config.yaml
moe_layers: [1, 3, 5, 7, 9]
init_std_router: 0.0091
head_dim: 32
norm_place: "pre"
beta1: 0.9
lr_head: 0.00826
z_loss: 1e-05
Below are experts of layer 3 (counted from 0) of a mixture-of-experts language model. Rows are named router (the router's row for the expert), up (a neuron's input weights, with its number) and show model dimensions 0-63. Each number is 128 + 32 x the weight over its row's rms, rounded and kept within 0 to 255. Numbers have three digits each.
Before each expert's rows: a language model's description of what the expert responds to; "gets" lists some tokens that make up at least twice as much of what it gets as of all text. This comes from a sample of Wikipedia text that the model never trained on. Tokens count by the router's weight.

# expert 18
Description: Census and event verbs. Words after percentages in census household text, such as with, living, and past-tense event verbs like married, killed, announced.
gets: "%", " were", " –", " with", " had", " married"
router:102140121053158099118116069148111113183087140150122111164087113084139103119123191164084165181195074102146103098148139140141129114116184068150083121148103150120137100144138104123092110185126111
up0:139142152062123153150155122082115142160122123083126200189096134121142143152141096123107108140103166092149151161149121116084138122095121114178145062138122134153143161163093179172142108160147193
up1:112085154081144084183114124175142119114117146104178109142184135171142151159211066079162083155127122144147089146127173118112121080153165115188127117156132139127103106129189114140089079105189157
up2:125121132129153104087129095133116148057110124148107131129091089131103099169126131162118154094135113116161212169121131069134126151126133080168133060069121169115127129132134105147123185118097212
up3:111077093112111075119172145160106166051171082149124159137121147137088127129135183187099167205112139135171128097130096154138097113103121128086141103115076167153169164133129170133150090100099124
up4:175129179134118151088123159119158113208099177142132121127122091120115118153105161137122095135151132152104135170069041130151125126149101059168130123064112112080165118125127087234150094146096146
up5:144131141107082113069089151099180120162103141112159125111144075146170139111160118183121132051141183166140113123179161133133158164120083120140176082134080139078205132108154124133117109158177130
up6:124144108136164140163135121127110135157085070170104142146135081145082110177186159128090109160125146123141167095146090144139130136140115087154119145106117124118169120086150180152165112132127152
up7:178142149147159156171131121083122135135148108110129142072141048132118175145121125156137146151145169128106102083093153113116163104138136156200131159172138088133142073156202151195132111127209135
up8:149138170200166133104119180142126135122157083012120126152116086147143130163124055070078123177098167136135152145098168089124161158122132154110206149128174193137119119158097105096123151131107158
up9:095160080154147183115134099128176165156129216099164098138163131130109151095142091110170106107137169128184110097134106195166090123120099114164165126135150155069125095146145111131117126148133078

# expert 42
Description: Isolated capital letters. Single capital letters or short letter pieces starting names, variables or reconstructed words, such as M, J, Ch, *k in etymologies.
gets: " |", "M", "H", "L", "B", "N"
router:128136111097070126198133137113155109088179140139107130135176089110117130167123127135133123103113180132095064150187092094077121096109117132146134120117115110065125103109168174154111095150128144
up0:143130116082188137125134140169148090150126122149142124110133113116175144061115197134148105147100141174088132131135147121121117151095123162195141083116153134152151169202079092136123159104126138
up1:154063129082121115120148084103140168162132130077156096144119127157156117119113168110060183159123067153124123111113127131059194148093154104117061130185120129108189131157084056141122106104112136
up2:109118049139109092095078075100067180117087104099142080184170171198141145115156112113119185169191143138143141105102196125176129147135182150118188098138135130120107136169136108120106145115073099
up3:112045111087121103181132085092127123143159136136141128121124110202153147132116159111088100140134071108116120161128158081111175112128146099176106169102170148108115121107122142200115087134127152
up4:158062121157039135172101109122100159099175151101106167166141150124078154161158076138102100145117126111098071124134148116139183139119079160124124115145181116102120148088115104117186158125217179
up5:135142122106063054162194156146111109133153116150079113110104139122102159135135097137081125139099101110073108148119145195076157125142148121144144129174137152188152163139108054149124089101120091
up6:176153100140097145116129155113108078122103130138131094131179155130135140123098143214127109163176189080155118096156118136101123139129140095116124134143098197166076140159139097149118197155116152
up7:093124106094047139141153153106106107149178086116100123151107162152123188150171155162079144134089120119088180132148127098091126134085155161111120103173156169099150155153151110164124159104151092
up8:081168102132103134111117096113091122127109177097116117182142145095239132113111078146141148137148073111150139129122177163147118105132134135129140136150198089129169154146178113188120174147071151
up9:164117123111095139125141077120123123126210079139172125123120083158142184122123191131141136167120097163098131125124152103121116177127095116151156133133133135152097149199130131124121122181150160

# expert 26
Description: Mid-word consonant pieces. Short consonant pieces inside words, often foreign names and rare terms in tables: b in plebiscite, ch in Manchu, j in Bingjie.
gets: "b", "h", "r", "l", "ch", "k"
router:088134131165124132073130183111121087084119096124111158150144130156165117182136165191111157129104175111156087162086151160088127109128104169154099127153108211164092162117185117136065151078171171
up0:164111126130141166180079155142086182178158125141180164159112133103122121114149116156136128091142075154131092121121165171085166124102122132157124147145118116163154123160133152122115165146170103
up1:169105146100148166127082092064108174155106122111171143150116228113101117123104129102197164106146035159170111134175138087144140110127135114125122099131134126114134091136129134150213141103071098
up2:163126087088153168119103078094130117101128152125120142118115125101181147079186085105137080115184113134131124104179096097154135098102133161112163111126109135124172111233147128126136185145124153
up3:183143119170122080157151061048152112104154112079137153127195146100091152125062086138145081094187107114162148121131126135107151176119162114150142143118109120171102145134158150081163097124123116
up4:168147103143102165149107136066126106138108146092115109179148176117143136106146092121148090081069169098139125137135112130104125149108131093120131100124134046177109132115097155154111127180185101
up5:095105102145108092116133142078163160112123175077067099162136179124179107141118146149135115148127155098146199151161107172103139120124146104116146065115145068134127173099105108161148101124137111
up6:102108130125114067170147079128082107169146128105143101152089067139174122138150098116104137081136096141097135151072106117136111169117068120060134175179148113165135219152126110135127087084112100
up7:133118095093050192189087124129126205108128131122131133187170128114140104177145129143100141122142161134105091135087111168048147185115115154192106155090155098176133154167124154147181110164148148
up8:168108115117136139142069111118129144154117066083171061127122127107194181103116090159167129144087151103155183104109188128140128149123137096174179093120147111104119115149117121091125107117132083
up9:143108095123069134180127107101118175117189096125118075121179065079067147099144142139138154092130144083171131075107110098149150137121118186125140105155178148145133143145125159120117080127133147

# expert 1
Description: Digits in stats tables. Digits inside numbers in wiki tables and percentages, often after another digit, as in 43, 73%, 4449, 69–94.
gets: "0", "3", "5", "4", "6", "7"
router:151101173148143174147108151131122142107121074169160101186139098081134131137113089151134104119190111073164160137103137111128120102103151141173111169167167146159139079193082152174125132150168102
up0:087170133149120113148158178113145087151070099122123129123078093144157131127114164137117121141134103059120141138095145186122152130112131121199085155166120126150160131105133112181131027144147137
up1:095139140112108084135148122124121130148123154082135117094113077154210142105176173134111168123129114198158147126120046108097135150128091126144163175087159107109136158129160077129108112168090116
up2:150131132126111074090142095118125133158182163095130127159077093240177118116117099156120149158139093114155152092114100078116108139134170197096152163133134186143126146131095115168132113157169141
up3:147146092110141117119075132100146091095092145150075093100189097163144163135181138135145037113086174101104096158109144086120138113154108102106149162103099164108137129075110128110135116152117127
up4:116082162107145136130140069157149137088119106132105131153104181121105126086085140128096127105081151191162096125138126102158152098109126109063109111155061054096152102180200120162099107134123104
up5:162146123146126113194112141127107153098107122120109103111104179131149108126101124181145147133090106144145159098130114173099166108107113105075113094216148136104132083196131085170153075129133123
up6:117137083124103094176150125105126086192098095100152107145109144129149134105135142138090129157138132121146141113134128146158153115107079084139081101162101135133164129095174119149121067186143138
up7:184106112130148131178131126122121174116129111108108145173148146125144149167173135166102170174187078120138146096115196105127181155064144092156136100182111119122164133122123070182134141153103176
up8:110183111185125121117093114097140112151100158060127138111123120088218115143116124132128140101129170130130159157108114142140096134124081108185139135061165119130168107216106123224129070154112113
up9:195118114108148148214126129113173106137128195181155099089106148111085126101124141124173065124127109124185108117135086144120125158131136127106106085106134173090158088189101130167118169120121147

# expert 63
Description: Pipes after table names. Pipe separators following a title, show, team or league name in filmography and results tables, e.g. "The Golden Girls |".
gets: " |", ";", ":", " –", " -", "\""
router:117134140124085051146138149109034166142131189141159163119137206124109112175090198178084084180136061080112080121100133176136115131122196137085185078133163095130127155086159066109123115074086117
up0:188126115160088095103164117140189118085162094130138094162113120149090151138197114104127136156089118175133115089100090149114123198086110131134142129076068131128062117094162145104159121088130119
up1:165131123141141075130137125125100102152124133145153153100119089109118144146142169165133096106101152196169152130135181120135161162115099147169154089148087102107107156150153087125137127138104148
up2:181147086094094151119054110129138123169092112058089113146132151142114137152124174123156183161085122147132144121162149116096102147115141108154186109105124105131113127187119155134106090189111119
up3:129086152079103169129137134130114157182126171106123117174143132116087126131130100130184103170110094151174155115148097095177159089079099132128182156105103103099133156123130123159113165174195126
up4:175095126149155162127117177135201086134101108123100124140124121142155175106162178124118144129157114134135126117119144064153159082131095114175110131081081203145122143131114127145173142205158155
up5:149099201165077166076137144151181154114108099061111122177088117151052143161102108112126129099124088161145126092102148086094180136103127162156106177205081140119161146143183142168136115151154114
up6:136136104198118150086143109154151139061113141161146111182140106148112123173105099071112143145132096160116151176100146143102144160132133099115020117173149110109100075129091147147143105127190120
up7:114127137124160124111196098104117132155110117197148097113085153114128139199157103081178129153134142167147210101105141137142140116110138159142206090144028161107110101152164097111121127166100085
up8:113084131094062087157163132129128070144162084103114136109086069156203160115199156112104143124157171127126142050098095130098105121088111169134087095194141114150112137151148098148128062202143106
up9:076134162083103147114159062105150070177169147115139140122094073148207134135099097157127155114135122123126144133115128078054075125130105150125098150125144124141126124133115135126158145169139103

# expert 32
Description: Later digits in dates. Digits 3 to 9 inside dates, years, durations and measurements, often the second digit of a day or year: September 27, 1966.
gets: "5", "6", "7", "8", "4", "3"
router:135153165056173115126148181136143121122172167130081069134181158136098122175173093118140140145120133176156156128055094114126104091127145134157143165104162095139085148096100094122169154067125174
up0:170132086193077082120149108118118164122159098078102127084121117170168173123101162189119110133170086171114140115171140108060168124107165142124089146172129158106170124122115161119135097116112125
up1:090145128239138105116144067126186109141106074111195115148058134140152096150138133093105173146063135135123124103101162113134100093130138150142141125150095126132155089126092104134153143141134134
up2:137115148088108113108128099075075144148126143051128136156140186119194104135195108158101070160125177093133126111114056122121082174116082095093108107146144068136160153170123090191118122207137141
up3:191108091116019116168108084106142158145132142093132157158090146137121166140189162170106086145105121137062149115165114136095158107144115137141155091177096151122131165136164148131168089117068156
up4:156119109142056107115157117070206174175118176025126167173105111156122162128164146140098108124102141091094082115123105086148142165192107044142155110129132113114142202096110143164157141171068174
up5:098106160141112121169123088113190116153069149172095158168039156138162055111125122136186098099161123109166143147172078140131140178121116108103104126128151080152115084140166152101187148129146110
up6:117134102132075106131080111123168071138126137115121140121124163147145106141130131109106163099108213100137053145108098147158131141100106140108145157167097152112131123116176158102137135148132120
up7:182127082133116156189125183118127084137120060115147109130058166106112151111082131190154135121106143177125146151120099213107123149144112144122119090144108136142116160184143156136135116103131129
up8:149115131170114132153097127117218140123051143099129177124166222129133094136115118149128091126133103063096140158102119165140144141119138111110109142246101130164130098144129196091146145130121122
up9:129116129093065115103182137084111097139107107116163162161071171147157131153108134159110102133171070139080171101122157158135137131136136128086128101168082080130147128169159158180147054161161094

# expert 54
Description: Year digits. Digits inside four-digit years, especially the 9 after 1 in 19xx dates like 1951, 1984, plus later year digits.
gets: "9", "8", "0", "7", "6", "5"
router:161128159146119160174117162138093130072221098159111103127158037181139120141180066129162189133083146187141118112084149092115149140092105151166151128127165118162114115174151139097130132083139129
up0:115150096143129112170094097112116124134109129151155092171163120156159079133173175122103091144157138065086102115098143125103114149141094082143108152151167126111146102175129164146111055112088140
up1:090115119115144091126099106097133141100156090144107103088154099125125109133174172130078097142117136135150134124167036127133125079091187147145120114104124114097157157220117148134108162148124164
up2:169147132175131127103152107104076138146118146148156133172126144140174125102168103110112139153146125073102076107143193109160186130129083113149131144195159095131166105074096118132123119132130105
up3:163140148167141160105174145120135112156135117109086131174174148125192081148099086131100069142129149121110146117150126148147127129138128129113084124147115132107179065133140132158126118161141157
up4:064121193175137112116196130189132124131118097145045134114110117156116109177148153119135167139127128148120155110136161040088131081109140115111122135121117140118127147069120087132105118100142122
up5:036158130102123133194113133135141088091106110126085113148088112111142051128163112109132119109140152096111094141150092121135131132107085073118135155181134127146139147149120082103152114095096155
up6:157100120114161111141170085113172138131150133118146134077118114129198179120090181154124151107072081183124150143118193142130100130122062138119127097123112111066131162135131129168122009156118052
up7:180121098134091114100149129110107142114112075128073104054147110128063119104127126120115102112112213100131152136119103161124182143123123128072077115100101153115133191225145170145091181131138123
up8:065168099112158105120146139133166153137119126059143113148109128129150105141187160094104071138093141065110094098118139086142047122128143076141130125084130131109122192098117104120137137168083120
up9:121127132096112125141218162134141139145135113116135187185025141088096142178156115128053120131142133113140186103101098161143130136132185147123103067163113126146106123167214083163140126131137150

# expert 8
Description: As and such as. The word as in such as, as well as, known as, served as and cast lists, plus nearby words like known, including.
gets: " as", "n", " such", " l", " d", " well"
router:103061074074134177082145151187133098091116077167116100130204067174155099146143096075137062131087134176119114134125087104124119112124134129123139121157162115125091056151140115104095145181107115
up33:154141103125154132110145121145094114159158099121121061077122109203133127139115103110091158140158119178117181132210194147118120142145141096125089116117135095134119116129095145146153135093182152
up34:121196165079111101120103133120215164184110109082157093145169162118142156148123132142079135145114132162112147137111185167097124123111168178223125032135082139106124120095132110136111120110173132
up35:130118143107113135125083071153179178187120090071183111147088196116130164151154074123110116132124062132153133117142135144177151083161204122130105141134116107132149098110137131168136214150218130
up36:144159140170116097130129074078138163154156130129165126168138136142071138132120087137100134083133089181120145121170104116034132150127200048142102069125134125144152146100084127130121110117077116
up37:138102131068097142184106124115098093100216111127131089118132137161143134084119084173090134118106164140161149120148070117131078149088113163054157103144095144113150124136157132123123084097095106
up38:096144134143130115140154145132100134184151157113108149134097113138156098114138095156092133174088146077119145117163153094110113128152129091091114126151171118150147146167118093165127137143119149
up39:127117142124090125136175172064118146118116177137156177133139145127056106212138120164119159145120068116110178138120041144130143153116181086109106086161125149145148201112103081140145118153127148
up40:112125155101117093138172115125169123160127153083151119112142124134101085119123112147195094122084145119146176128076104110122128079111106111099097138141141134084157091184154131137126140108118141
up41:169151165144129158177143147133165181120132097154162157072099156143098167147169197121096131132120092098092132093143129149061137120129116160180166117140105172109128166172073188138125100135147192
up42:121174107143144168170121150096151142133118135164128141145092149100172161159105126159101157135143128105123166113172088152071155100120150132178109051163036143167103081139104134143113116082191145